config = dict(
    n_layer=8,
    d_model=128,
    d_expert=288,
    d_shared_expert=0,
    moe_layers=[1, 2, 3, 4, 5, 6, 7],
    router_score='sigmoid',
    balance_bias=True,
    norm='rmsnorm',
    norm_eps=1e-06,
    optimizer='adamw',
    beta2=0.95,
    train_tokens=359500000,
    dataset='wikipedia_en',
)
Below are experts of layer 5 (counted from 0) of a mixture-of-experts language model. Rows are named router (the router's row for the expert), up (a neuron's input weights, with its number) and show model dimensions 0-127. Each number is 500 + 50 x the weight over its row's rms, rounded and kept within 0 to 999. Numbers have three digits each.
Before each expert's rows: a language model's description of what the expert responds to. This comes from a sample of Wikipedia text that the model never trained on.

# expert 12
Mid-word name fragments. Lowercase pieces inside personal and foreign proper names, often in sports rosters, e.g. Epps, Maddison, Cárdenas, Philharmonic.
router:573544596498552479530495493422482497558531544552522507497529450531499433486429457566476451413472518518543560466562449401451501521519487502542579518394445527492471591446507502558376544562420455531549560465549477443456431509498489643506485539449509530447488580495487484478543502496455409419516564450500530503502450516460504400529493539473590469505487498546428613493510629485578528513452
up2:458448603561476544566547581386478565498478557515442550547455496446531468505465511547552514505591462552472565492506529451446503457512490514449499489490415490483562350558452477478509485530468526511510617481519603509538436479498529519389484554478476466500469545516436503424517569405572548491451549584409471461466506494515460409467458506579435394475483492426491568490465471585499449482553
up3:466429517447541467489493546415469473488496532571437509585521512484492510435525505589433540486539508454481456513469450419425528401464503447528549491506459389546604603416492534492347521501470397505553490462552464500499478603528546503460490511381545526524487530499451557520533489483520534506530578541431532510460494523517489454505395525561531447631564466514448534551542428486470492476602
up4:437536511538483514562566421456480394445514510466482456476536485561528616534520502542534467499470541406474554447531485548423449509534462494498583481397488513537559489477523548574600486549494441451581526504543500469469522523530527508519484538389505489438458522505357467524536582516638493427585516595495558511546566516554403506510478538438526505508524491581567483510453501425492554590558
up5:468559361471496473483504563449578628529500547450583487425578548505496529440509406515478463510520467518458483513490512504542466487415466613479432480429450513540526456461563476486516510473498466538481485476466477511662530503525413540492373609497472546415474479452490487557550492487482467507471482561508490505472494514617549490438502443545539529546517412545544566458395458521409547506489
up6:592471504473544478494562562473481476493471573515526539433482454470451475518481512411416501470440467575462471541534496376520501402523520563480438462426589416587515504472463482554546504513518536487593484522500506508520560529530475524456466604531448533488503481490487427628469516482464385441529456467504531566564389530499523426422528592490612441509435493544577502489527532564415562460521
up7:474541596561530390498512527490542503573628485481520489550498532447511510444469458541431577482533530526587482491426431380521436513511459389505509564477489471487562520488470440419445430519455367498539477476508479567546464536426451445522380490450443567447573546523509445548535541556564472440490414441498568532495457474537425438487453472542486538559500524564482444515502534475552543486557
up8:518595448509533529585543534462472459556482497488459519502565488479560445465500527517485514453502436548459491603638508416511508408470529526446463464443520454580467629517521466609477521450528477570572513510593530546539546479419515533610495539535456418518593427395487516526523562476480491478512544557551516469471506433463452501518523521517474480506428530481427623439519465519499601417506
up9:416472567487509451448543554482517582533547474444482411495511477569472422561473529698542526498449559544525421476477537575503536553469541461492556543514490531456485512403522581489425521457411471524480563530540396519489431563540488497492533441534489533638491532529492473528555512551558554469507525500539527487422493523504517446423482516459572407544450478506382510499570561486444503545549
up10:507539453431545507478502486549498493467500517601492572577528466514472565473520494498468473545512633526476367489425527490520458539457436481507528471369423479406524448455553506582507465565458483520465589474446523511502429520597452571480537517500475501464534489466393484424529486520422492487457526465343494527419395560525433544524441474543571423538493537492520506504452488598467474475531
up11:436490474390541393588519422533503451452515576517462543554528472622463494480445501453607536585450531505514484512592497411522475493504507452539531495469433535551508491434492528455518562601507597560497495461492443517503504454544490463520553494535453487493528529507399517410509434504415453467509576477472514497517556481562423353467433537486406478494501511613555447506521523424542528472550

# expert 3
Infobox field names. Field labels and values in infobox or list lines before a colon, such as Born, Location, Coordinates, Home stadium, Population.
router:561553507339574534540525479532582516472485595576498516535445451597534498513452569528486563469476522477522441463563433561534561424493527476492538500478517482428545507478474550513489468501430474385523521532549572547561465528463580494521476500483555590471532526539562494452529503518550449467437543528424527445571514497461561429414391541495484422571405558543465444487519571562522597467527
up5:523616544567517500547416407485582516483491583459447470547639541472578454508510543505503386443500536430500509508491553435474503417523513451467499579549441512547483531489547492461407565509520540530475582457458464452444593451531445523503493528528491536515551574552359488496457528450483535561570504467533513575513428587484531509524487503485559472421493540467494497506482447424542542494364
up6:537474470560480483460522507510381509541556571486520468557419487457481561452544541478587458461499498487520454457536403485491482469646491481537528522507556499460511462434429477459540492579516471520460461510464581448512357432571453495394482560497578509576523492544517592489526557519450465463528511414506496365462501496531492489487424495471446501397503505591602544536534463534549550566565
up7:520461474482511431479496522452609447562586506522539487486497527507478610493456481489418445447592501480558488456478415591320496441426525550504501542537459448495512529583471456417443511458503582555446493563505510448552465510510488453464525461412470517453568467470531521443496466538468509577491512498529469499590482509521457439512456508629474535529484376458466505598396430469479492451504
up8:424439553476573493502516480491468517538468474411544558456551515462504401506552489606498498466495468470528443526470482530594556461418431494450556419483514537479501471495602389558542516542432537459475496439541491457455481552358489453510499487503344525538480533485472525491485559432542491511580582489480591514482515514531523567482476504387497446544413512564564467396501505527566416541508
up9:481410522482487564513481572501470557444516537506490432558465440528560506507454404522485547582484550501559426469542466450516549443583497431566463502510515568446555517444555473365402438568533485424522471473558556445519474425588405489461486569430513578536473502568516543519589476445526478417480514568463452438528471562459455570509521517584473484526448500500534494539594553577494472404498
up10:541481489429539484508486523520572490523472529477617427521435518497558440449406488556540536450528422468500455441591460538463462446581532512504543481521494436497538473573558554552431538498438508511599594479492550515483468492508570513513497497492509395494524475543495466448557487484466519441467597593439427600475493405526540437463370558462484458547477483551482473608513521582568521399558
up11:412552476462482528430464511494473459598544560456465581528546498476558486535524476523571535547519546514519511504471488509476546496534511593460553568536519567605483480520576473478516537492493560515606495423421465502438555555474429463514553455538389422537506440487378537457430554530413566578577511552453540436512506472454514449561472566528515432572408545537503504517504543447452370499450
up12:550554514436520506509509505554488436540610601477615412466429465547522513549488548528501464518458520470492410483534551523528582559521574494581629476437429493479521523537475492449444491498525475521557449484587590566489534511489449497520398484525525520501559604513463568556511516465538488525557553617492509482452479467440503468574466554594500528524486526530400491538449549504473599442610
up13:503541462460563509476495435558493506445496554527556552555478482484516465422518506480498599568491530456534532490516468498468476438470549451417486494375414498450500418535520536585448525549401421496581539563607496461548492491409431429572479613435534555458484432571566445492485437586480360535506509539464510407457450517592487464496417494525536478531499504493465512499459562539494510573498
up14:470591407473437551525525502470540492582515493540558490491558477568527424505468579509520423507449487452534495459558399492550587455506455539484632562563588526550553506505485531465499603499526538582444524446503409410501469428403471499457537548449526498466522576519468483485515515427451491424549438481409516517524506548516408416608516557480477417495547502466446542500554526437500468500576

# expert 2
Sentence and heading ends. Sentence-final periods, closing punctuation like )." and ".", plus == and === markers around section headings and table pipes.
router:512500568434516500503441488456615533579574549480464511550511527564517541485502493524498458515522602501563516478467569562506538494606537546563546523415565473481495498515519445506423603579346437394529510508520485572475451530486502521481425516426567518486597534483417476521536554550487502505480584622487601416491438450484530459447446556488457449552531481501491499467469519533509563409528
up2:507533449395539460407527622473556595426490502421497479443547494447520467434477475486474504537443407516431462497503499516540469514388450582459487547493382539454494410470485465482558517433470509527524465450475495578649538582556532476506460570547518510379505472481492524562548548578489552471500540539510410394534493525522476521422482522508523490494537441512554532435460493529454550443445
up3:506511530522537437492509476454547480537529470504477504532482534553676476549495470518485526465528596559536429507539497420440531575464588595489495455541434509527567603449498460481547513436452464539437454522536556471365508447548446486490467507463523561469413501512467529463489523501479575473409512483451644452485482612523475548576505547477475534606448582491467517494517594518568474488551
up4:490493567418557485501533430441448470426465554415565503497414546545561421489494499593453491457448466506464481356505487384483462461422498526470464576414453529453574465549473491504485527552489524529504508514511529467494596496527510479521527610538567551492513515433480491498500414492524524494526447566473464531509457388517516487484491391490635514561504456415504499563481635527523477519412
up5:531508473515583518474505428464545580433506425519608502436468508514483481426515387603415478556429470490446451507473486475490390462430430555471440480485481480567423491418533511528467430420503522576552507576520564475504457547435443468498383483533446536491426502519437596444523535472514455461529464564498502526450560566558574543424513446495525539451467437546488564427548581541518513522479
up6:492466471517540485451497489443540534546501506441441475551519589516493543448481492465518543541564576443518485569492560470438545494568588459585516559487476435540502536502487456455497564580426423353449542566426445474522451511461492491429442466484474479600585475449423517486510488552533544435474592506569571494483489468453532490566383474493641525559556523475492488461416517612492561472507
up7:602580487444493481541481487501464557446477576540595473454514487525606463524452463573533473503454557578476451498568395431503497451443505476443524418518514565533506504524483498591508548525497495481539584492578534417536541502421486585475426518423479523523528590523463557481643584505552490511476515544394538436509451468538475496488410481550520484455438440576515593499482533574528557548449
up8:518488553435502432509495550534512495460556477510522560565457577494494475492470440518492506561505410477500572443542474512522524527583507473524556532516510563368547566583472509672558416508413504562481502580472452490510545530563506543540531544510519569499568515465547539573503486520445496526512526440424471516576517439515447507450482547503531532497365442477577639500484574425450427442547
up9:437530504513583471545416595545468443422504499505498429521511468543512478439441430461426498489489532517527505481496488476481550408580491576551553512449492579491602556526472510510560458557534421540509539561459421559487511669482508599483540457477528487562443519475544555503597467404499411488472425540504544568445471513469581387521460489471480468549495418526484452566591525505475478456490
up10:476604488520537425531467467572500555541563444606563516520547506576478518536539461592452512491554502442497493626454514529476440440503496531462445424481478484530516510561556480598507486492567517500573499457530600384422435443487428500461398479517484458519517480528511532473528446461579477536461497537444454485527472492625483504403509574516472527545605487620489493470482554475512616516466
up11:497488451513510481416492503400487446503527491567551524525509512583519502403492452483501541438515533485600515461559537496587554509545552514473541563523418517548549554475469476472482474564459473475488565458517435491523529504472542459467485522463576499570596529483530596483453466502379338493474494559521570429521429511492541427454510520567515562515561493509374523479468463501339569412528

# expert 7
Plural noun endings. Noun endings, mostly plural suffixes, after the, a or his, such as instruments, categories, editions, plus nouns like children, series, family.
router:569520475456534508566341439498533508480518602530534513513494569601565479408423547489497423551485576522451554474517533569489562454450594519536543514510524520445532531515523487502515579498431467498475639487513525520508539483552520503416465506477500570540636622473402560558509593489589502481447457528426496446516447495525519474491421559550504474573481531490459530484428505487531492508545
up2:529543470495506539456477490530517546503437432498540542516513542511505543484501566523530527511501510575545502513575528502370496455470436555559488456397428425452467565515532432489489471517513509553418546567460574446492490559499491563533486598395492415459618408467596447450525463491537427436389520524490544531556486535463447553550495542562438521538582533515459532506350565563522523453475
up3:512487483406502417524623475522530608575573482534511595591486485478462490464412535458486520554539506594618526463443472522542541453568568537453544480519478551487583430567467585498458494484569554448475565516557473574594438565444443509506492488459472534451412547529528468499513495430534563555493596480498529486513529489458468488388481540487514477451397454519507459564491558567522488433507
up4:545554617444542537489615503430474497479576481485502544500459471487508488422466504501509469556413431437520536556458483512535443461487486443434560450490495450523505544486446500466483450566494496454518600502523414498489493573499490520476534474555456395533639447425466511498498606506582437564479465540547453383471459477506495501403479416448481495430602442413606500554508546500486469558480
up5:464606527499519460534514431507453532502498515485463535575394547543513470460469567533561489551405496479525559550531456490533513555585553573484602578456418580453528462539529583507502521520431521573514558486461450508565473479479561419500504474509464498489508487524494418556476536450464557425508456423533439450581564429445465524469593571450545400390492513543517551464539432375495510466449
up6:504526490507484522429624459463411451574451480463489436560456524428455459452540539490543398468615413516525404510459485475416479610547425535547401523575503556466471481475525483569474526508411476435420518451505406514472505536482537456584505481504544495553492528518436607493515441496474443520464521542514562479452483489536497475538492532516502560472497526517526463480513549685471524464586
up7:425482489458582487564505394404549540468471471490434496513545460462482554381517526432469556462515478473528523505434490448464479506634480498527466483483439594564561536554520515534569524453577363482452577473618516546523512475551412510535494578457555460505491462516597534487492482458533501603523508457497551394438430545476475505504493569485533467528548516519544527524379510487509500421443
up8:510452406462524488543504388562464520464597523393557519483570446552512483414476474479463456356439564477507526468435486420461551562495583450447498479466485451476518567564502546529522498522498506523498372480529465515475490488539489590433443542413426535454504419522591504510522496541493495472353469542517482525488440484403473526506422495497513518562457500496543540437453562598492578514472
up9:595512431377445478505570462573668472520458588516452468497515519475480437504439511552460441556545563448528474463551521512464548433475509478500603487402542592458522467481574466462440567592528434492538468473561513464504576571457502509566466479482553523502554546494499474526499507512463539518449563482434467450634436506485515499431420517418493464549551491438467461445481471495421537496563
up10:508498498553538491516476473528496502515591479521508460567590484627481545647504469477531458504520519467398514480577466498504478445431548478439536476525503502552437481525445520600475502549511472470504526529525364506438451650457548572567470454544453483533547502540464584500511552491617523553453485415510606520485459524460449508532482495462513467516453483520486459568479592638431462461518
up11:514481472386439534500481484454488555561560495514573504487544391492640553565502463501464393525517479435507504524469480462514483490465487512455454589505511565508554452389424443503500594485516458492541483523487464438608518465477521600515549439476568452506565483548591488429543448453568489633509473503473449580446505559497412477513499552513474493531570503514530533588417556462502567550555

# expert 15
Name and species endings. Final pieces of personal names, place names and Latin species names, such as gemmulosa, hitchcockii, Albufeira, plus first names like Maria and Peter.
router:579551559470514463525413461519607492501518543462568395542477477515518455455484578555565522505495575564490491514537486461533493542486506477551547482514567521469578482513543465548487550489408495432584502567510508427443536612476480555436493594528448516524515521491502497480517519493602483444476500478454510496521467428499591538462452472518548419603415510523518646398509614599424526480452
up2:517509468388451437559493470467535502551508506585549543553487528457468531557510491575511527543550591506530405484518520581515434419527563568454486481467496536556458483565464504513476475485362458446479557452477469457500488571523536452583520471525535555538608526520420499509579498499458609502539599446516560557657528497533543515520473441522465547409462481444478536471411590505532494515576
up3:461629575504457458435456496575435492598557463547530493519545473506486571446411428536525602479546503560444483598572567445515467357547629552521478458492534520457466493528495418508563508504537473451501552545429468478425516565520502493501566489542530513582460467489539579487480419410492564515540491556484548550501506535514573521508483575548434485598504500518532533544469532498583467453459
up4:551482514344476520515443477491432570494584485450505471494448591497485555449506520595483526507524529551503481434413491516429442448455443426521474464419559518538445470448506568456492509536562434570430478566573455529513463554478442435592436502505457398522515471536478509491484520513555460476476466607435502477502529500585522450443401420507519504478500541538614516476446467588487531523377
up5:572528586426474492501566463509638577515463537455482503531491550549538502394541485553428435525508530537460495571453512490497480413515558526506498509482448424498503547377392416545502451565535455417459542517515531535473463389522505500572480532456444454494477435461449458387436514505522469584457454477504562539441435440500469452452478551489564455504487603531545551512534556512430553505411
up6:469504548452514502524415442552527485561509538520439483494530539514473556427437551538589517553523471501439416539650517511491538376464567484573503455537532477405450564558467567548494490497513330552619514437542480566484465530447478550503524520500505539454555387501451430543563489546448531436464565465523498471504515524457525485550443559490495489543470504569505588520480600561508505445500
up7:481531454401448523602505558513549452487539479547457503487526424516583491546496445527416538643500550555414476567451443437462453438434498445443574457507542481559493503380535450417418496426508445463442495585524536499447408464487466483497393462445473477498502482465464443498491548455488496571451548493498497507465466551503405502539494524501585542565511479505425561548448590509439543425540
up8:538499416409474500456469476476459517545470500438540483447469543437503535488520410530502458467514481564460471642503402412508450474452537635515529590539509520472438484549522534414491571435486552479517563424493534446440456571467555476535499460433456533425494543430497498406544528504450419426494505499484441456441487454471468452507461499492433428447485553465436474488478586638466460478585
up9:493541431490505485515471527513520573547448532486598436404601469468525479594496432532534538549566516557502448593590510443493553608472543626470521536472511561524574497455555480521575533441513476506527477466499556529466535447451438612569444528431469522455493566551520493500450559486509525450508599534503528551581503541597480453562543569545631517480505443544410485507531514497443457495510
up10:544570552539512550515527472464517523488480524508490432470527475565513471428447517476478510522398540488580515449573439465465466518501486500596520574480465466444499513524530565502425553534435580565495502525515497467545490348430521586498471563316554486417466494501453517522549447479430346438567491526505526494487397538526510477496556495540566534416497421490449587507513513484570523503446
up11:602530598502584545510547541526629467472541512507430483495439530471498486390447461507443393586445475494472507490449507464461515471442481475433443397480506460539467494445414506495429479482523530555468512539530458500590558523503446531463510408541536540507523468478470563520567525532570407586508510543482538461415492540457615445494478475433379537425555512452463468497504451549547403547493

# expert 4
Sports stats and prepositions. Prepositions (of, for, with) and table cells or verbs in sports articles and infoboxes, e.g. Pld | W, played, defeated.
router:512520475447501423610531514505594470568563566459486486585510556637484444494438520578550443488531460492596479452510389526534617460528602505447509510471502588427505585482496526525492463498473505370454473541583450465523502493514505491439514536461571518437513601607515516526523455450439517470415582454475499451504500508486453470488427433482515472561423466490479494436456509469520466471554
up2:444563448532450458539466539432444536448505523436477560582448477464578551532464486491508435467552512524550561483528505483499559452554514516450538542561371539545527512573499444555522545462501444502502550413563493441435406516475484497525501556497513513429543462577528483470601561564586562460513525454488468503452509493520527466462543620519473457515511528567561646380392534480449592533492
up3:430540431501457569565461592510566556533390499447455450534449537561484432381455539551472533500532524494600510519518392389508550482479545518500524590482460509479526514496503499497425472472494539439472495524431473416501523500548534547512466617474514501455543543492452439445482480402512406441449495589482440393477479504534427500460508488439551485456481505549478547396563489572592558462532
up4:557543505471478491560531545525527479570591597422572466601561549451530508453494509562431609557540489530498414462493433481420502493500549454465517468428457457590512465551436424551441499589472460472562517455416576535518489552461539498431472497471509560430436608538508521530519510554442497417399485560475604543457453432429495487518470514519555445560540548497474497574542481552497471460554
up5:517515475471570556529423437542512503541588483467557551505552373517454517516496518576537528484562466534538437504514455547600525509504561461462568474493483599475511539458671568530496500533494544458531478497526551468514509491491482529455437481453527489407558594531480489563451563432518502475431524538422471496483457429549551394542476501587476508598609499439499508386443552544520548457435
up6:534493477438465466493538406504465562621455520571563477436501449498564542518423422460483453458521481601477529463439450445487493455567496464426460481537462458447476598531491568564525456524487466486479495515612485538455527529553473542543582539489470570504563462430440515410469528466535514525490630524484555349525549456521477498404467381462578545583500471474527455491533553504463458491497
up7:410533474370551465569455430498542508529553508367615519483465540501563505569466508555495493505504528567574467584533484564494596541424571511472454471446524443391539504525509549480430445468517462565573465490412452529566564429505533560458490505507521438486463437575554481421522541408522458460480465536472488546461457524547493480505427566561478383534535469459485509427535463545510508451466
up8:536555519478504524421498515487489501602494574363493520506576521608476571464466522547478561508514416478455384479495477517622510473471433566464521413494500508504432449460525509450359581470520532503473480492485462478573462497452529617467537535426537518458483484465436547453439557458473481446581513508422487446499548448490594513542476466466494433531508387554548487514508450522426475540416
up9:497424501506433465532508523485616470468528542401521473412482492401492546472471521490579485526491472431584532593513459534609574414506561588457506438502470535481541483468490546535417502513540518441615558401477622514486461437436458489461534530515533473574510464516502445530598492536509558531506509493421445381549467532547505552569461484544465451479525464509551547421507479564539511418554
up10:571486593464522432506450529523472536448509504467439557518532511470498486454477573457611434505574540435524560414459371480481567458479511510559477436427536526536603451554550426540469469513478414464513485456551507524495514483454404436419559512354491537488511583511536497491557550496558505520463506444496511487516384462529588500455477519454491427507472555499481526662483474495544507507424
up11:457508503504468486471438497517489496445450597455478577514494556395496493424474470549533491621501521535534433441483554553503534383488404596574554453547464510475476477524490508488582478582508528529499510525608530487459432465512474493552408500393444507539537442464493487607528487426465459464477528448508505398458554531484476354537481546504495499549406526529539458569507510392571454528461

# expert 6
Opening brackets and symbols. Opening parentheses, quote marks, hyphens, dashes, slashes and math subscripts, often before dates, units or notes, e.g. (8 November, _{.
router:486518573490495436553458521535569502489460536515498444551548529520523493567439464611529510576510509532498535492420448466516460458518580526492482469409569510474480510539504446536452514559519390505549508495564516544417486605442446578441410601451508499504540490462407432462506510532513498514495564582418535418618350415496514550525524521545456396518478535502524519559563506546525575464551
up2:553628518569495480555494467558534465442457538566479490497421552483472404533476467509534429548457559476534504564581434503519476496531440463493456478480371411504473577457419519533515509423452478386547502508507493442478501447543515490472498456552535455518577496483408562454495473605636482539552496412395561458460515475490494517497443451571486475488423475445504522533573486530527395434472
up3:499526535444433431448483507496491547538473492563482377485437501478526531453384562507527420571509595626528544490516494493477438472479522583497525540561520567449479521492496459493500518516517425462508557560506592476478559527432456502416486616503554590544467422505429446538486475343530517433451545425504481466536465471552522577521453516451546420514430419535542492542516430522518579502482
up4:537550539464510616520508501532559495507509549602456395474491502472538465539523542489458496484482534556485546454511549509514437463453504534510521566474626489537534479440500469561473423577423485430621526644466481432461548510511472587570581523490507462420482562445446462487528452548526547430456532490493473552524484479548444578483538578484511473487447504518459535499405519635480442373516
up5:571506475524498478409456562546454459491522493505523490505511477506540387421475463530462495481534538446467551531469498411470486514545495471483424483596510577528469408540471483440593506452532499459466489608653432508477453596514462522509567548534470522478526567501565562643508499492615550546461540523586570476535487543515482493433452554516538428613458466482529462449487610462525478548506
up6:504576421537471537603540517535517489544503667474427480584552530575498487543381533482530476412488545460460454495560497485471508525501456484396551455472418527482552530533507447544486539470417459553524501521601555495533447505488590620505413578515514587518477519487482512548428429458479526567560479466468477482519549488559525450512504468596466471519553489516469428513555464441415517471595
up7:565502561491526465528482445420514497569503517476538529573518515478475489483553450545414478444578570553471507492518448416567437477491540588405514448474410516528453572501485480422498477504499516476512513515519477506442467569521487473597433501426445489474446575494477524606471490562562466617476466517422479460530554446616557457492498620477480444482489512597597449518542550404498465450610
up8:502472480457484460448542499478540475487502480524510392525493515512502512503455437540566549550484486607469388538503487548509578460542545493502486424510555432460590397565534531565601492419495504460455588500556507512536522575517520531395409544436517540491522506548543526467546560552511577512390561469485648441476458461529578502498468438528535372523436535487471519546475507564592533465465
up9:523540471470580446481481500527594511493590528484622441454450543555517506423505424500521427532527526529529568478486416453549480520507539568443458446460482493543437485431497578475439480442509442478499461566491441538515437554492427396492433561554483481414518495492386514402569526454548393441495514544451470506451456617471466510462466411520506381602487521544512499446456497468505520450484
up10:534575566437504393634478507509536530464606495535486575516511532516517554528439427574509585469522427505485513462479462510538487524605505484479511485514492430456544498551613479467423587445483578568582483535442580514499524487473519484490465498496444558524454472446457490500514538532471493403500499500522567434585449436476434489483507438477518386534426445397458454550497522610453405467487
up11:574579522450473493437401483440500543481556572409574539558540511523531487498504500586616417431392518467528576480489466449504528481441526554468554543502536554500483437508598510522486493454500444460583513543493568473527596544469574508488486482540457547414601484544481437603498609516588513564433548548461452523573520469530530498498472520497433410467457549567534550478491484565446473466528

# expert 13
Music and media text. Tokens in album, film, TV and song articles, like the before a role or tour, television, radio, and pieces of titles such as Chart.
router:545462586509580452593529468490538453502648554461568502511498524525520510517434459594504454476463514459513496455497463462555612525552577510410561455458538560416505510510514575465488595523490465506558543538613543431483474503516502527603558492477496507479582602587536461511519501476515508508495563437448481519540476540552431369520442572470464495479452535485554559521470570537396440484509
up2:507521454539441381479546514414555486584596517500556500475463520520575447499444470546514497457423400482532460520513533514562550466605581478456477492459439596503577494557538472408500532484524519458478593503541504542494505450485483535478543564504499413505521442556446429554622523477450466609513524491425425432474505513518479528559520462606484546463455561570540550542507630430497525498488
up3:619464507542448474480539528575527471507557483357608533498518476529536483595506572537469467472473487443464513479443488486521380572526539527422474525424567569515531515474525465508489494468566453490566527547550518453552524497519364483560445520502561443497517516564538557481522530512489397526450493452409465531591499469614398540421544462481503439540464497526561579521480412573513475527489
up4:461578473431514422507482592570597569566545508348572470491467486503466521477428421578536430437490552464444506504532493433448510421602498600505477526577491582531499560436452484514512567491487447484582501545564407553494468478518574592510484504560484439494466498599461489460483474463465453498507596465542485509501494491447488480503520477544521504493452548580397587526513570512503552439538
up5:526489530499448422502491432566537491542534624524468559549533587661467447473484531590538422548515441479536464526527532512430496428421536401432495578493448524517467493475550524517578638535501451453610561464540469553513434554585482558521467550469483436480589463559549519479502554414481553418463592486536447480528453495540459480489488555482500525494491511433536458497474513521452465472457
up6:510483434547462485577575418481494538507505547469481512498567524488454456418474527554461499466526481646469563484488508485490496383519430523570512515541539425518540549431539503521472443479486527267557435495482500488483531508422561464568484502441559399524506431547557494428604449460534482480522554536549464413480447499494435442483470500501462508513401467586544482504548472463502528467487
up7:681515564450531439485502542458528480460504504495508516512474559468618434600475562597456448450472650470534522551476520534450556546617460501523468580573533564447588497519491456595575526522474482496499472464570500510451474590435449484462515546531425522494545584452493485530558492432532517524444517494439531558495543444564532455450506554523489528555492450517496575561474533559480519457502
up8:457488531406574411626483585612539495504510446540442500481482457485513548548521440592474543426539462421484486508481528532384446542469486453433561537429462545424553482467508419514537557518483511440537491537504462574430455403581539566453480479481429498464548533570491489499460519418551474460514578454448483509496545474563452552519506506480534411549466417551580483536446550507568517457410
up9:567475537530482431528523470482440544491466465485517537564507549561507478520445426425578523549530573537536489617597417481510511517519507488409531461437522472480525441528530514489521420599503505521486539534594624437421544430559460474492493445462498512431542478593493496397455538498499530545512535476431427456531522488461632567512536470497549497481533347555523544468432549543538409483510
up10:599525489519532535520443439435520516499485519398499520494566461440557486526466493571536409483575600467514543542426507603608452481548519423481508416404527543479522437463562499610550533555493486478474503461588526481446401500414590519553527494472473514575485467472479473383564504448462519490472593478450474515482524521550498513488498585483572521575513513554537545516505479432478433577401
up11:459519566481486492574594567530579557532528608461496510503526536517513450527505492609499492554445503520472504435473454505561473542520458465420528520466484530510626486571400495513506539550512375553489574493624521443472550474502477578509452547467538469520562519484501474538502515544577565584528466462400489504505548520469502478593457493519515497414357530520579505591537484623441496531494

# expert 5
Narrative verbs and connectives. Verbs and verb endings in running prose after to, was or he, such as used, announced, decide, manipulating, plus however and due.
router:515505508423553454542396511493523542591536557513488491535407482454704463536456424479456542524473553488534448510550520494537493492497612496428544511544480515457587485505437469490513483509442506466502606502496453426521519548418489529473461521536480522512532560502431523504492483532486456573417442604499601433473430487553610426528438434565514465612485480472497543556500580474514490494474
up2:475567419436504433461438500447532434556600471503511491486452492516536505449491419533526488477496488525666448424543454595498585519596488598448507532496513514583499510466439437425478605523480499463551440523489448470565359527527483520514462513536548511486447582487540545565539468508540451606437444473515559551573435535529499456521539507553487418548426470504481440535442484476458494454465
up3:519641438533555452574480451455534520454510515553524491587445464479623428595492491537477474438487501457414455514572488401544494524510564517435467439490425480435536462509497499508531569485492472550532511522483462485517400457435558511481517463470360532522525444559467487466458569576447470508522497562505532562495492455514454509513396365525539511501546444514627551543501611509493513488466
up4:545529478467413542516551566478564524514598471442535419520484523455534591535445519531553551495574521540595560512561464515541502471547543456489450573465521510546596454485460542495381504486496548533540533550493581487536577452468551533614589522558489578508453535446482527507518468507468547568485596600457621458482504465540555504503454470438563515533568388480516514557601459507500581489505
up5:512553523552494455560571481474530601486494538511482470460417472495486532459540451483633537533487518468541481495543527505477515480481552456605545602438536578507576548528502433584474452465483508550473569576519508458495458480382534474461515523411478372531436495432485506455517624495515538562533595524482563512615484530473532563443446458461468370487469505548469504570507423488439517444486
up6:524543531449512510497569466488474458428497562526502517581516445574505554381465506496512444500357535425440600519463476493504549337432500449488560516505507459500474522519477526483532467539485514422569601553582422502498524572453485502447522517524493420530635436434472526498503594474624430478514441440509458495531482421392447513483468483473503514466508439476488482561514485568504461525485
up7:573550484514529521560449468449481533528516591480589441493531558560524512460494517587519514426495565582567510495581435487467539443558440466459591564488527572518547558513469473547527590548398479500559536526543460534519504576481519528475451528432508454450463438552471557473542561474536454431460635586448498395579413456546497537474463519553562441458446518541564582541467571557487489459510
up8:538525601377529478572528559510542450448537506499568535486475473539503521572432369493475518569557506461506487428535494603505531431543565544420636448486436482451446560507509484427535447561537495440522483460587567573470473521424542471549466414434447504527527531574496500471529508424591468489464435450520442505505496516476584469567518458466462538514537457471407504542446507545442438501565
up9:517573469519507449426510544534496537488407549415466513545512546498505430497469451554594546492556590434412542523528550424428468483487479419552548548560442509572520508564474452467490508548467455509518447538524468504552451498440493475460486491497363494502566494500563651467409512465523540447442462469453537520556423455455577451488495451514494550593450571380460572527430576512533533523477
up10:533542493465470462508510532524430562430438518407473494487439462500503474551535340513485519580518565405487547514482527569490526536545487528558508484507467489420523505523443463515429530490378453499467479575523433451500533562547548518448513506485417496574541586490515469482529532502517489533411500450525619432521499477540619515543508475437506439428382415405487512523469505530505509360424
up11:548472531535476442460486531379468433484542491539464505492466470486591490624490509502525438443401506452479542483477406425518527551602601471596515534545513572527466544421559412450567471523521521444545415475493562415459574535518516500519522532546554501478502485407457481551532399548510537420494522586550484460533478441450484437503404542536566464470475563524516501462477432488542589543557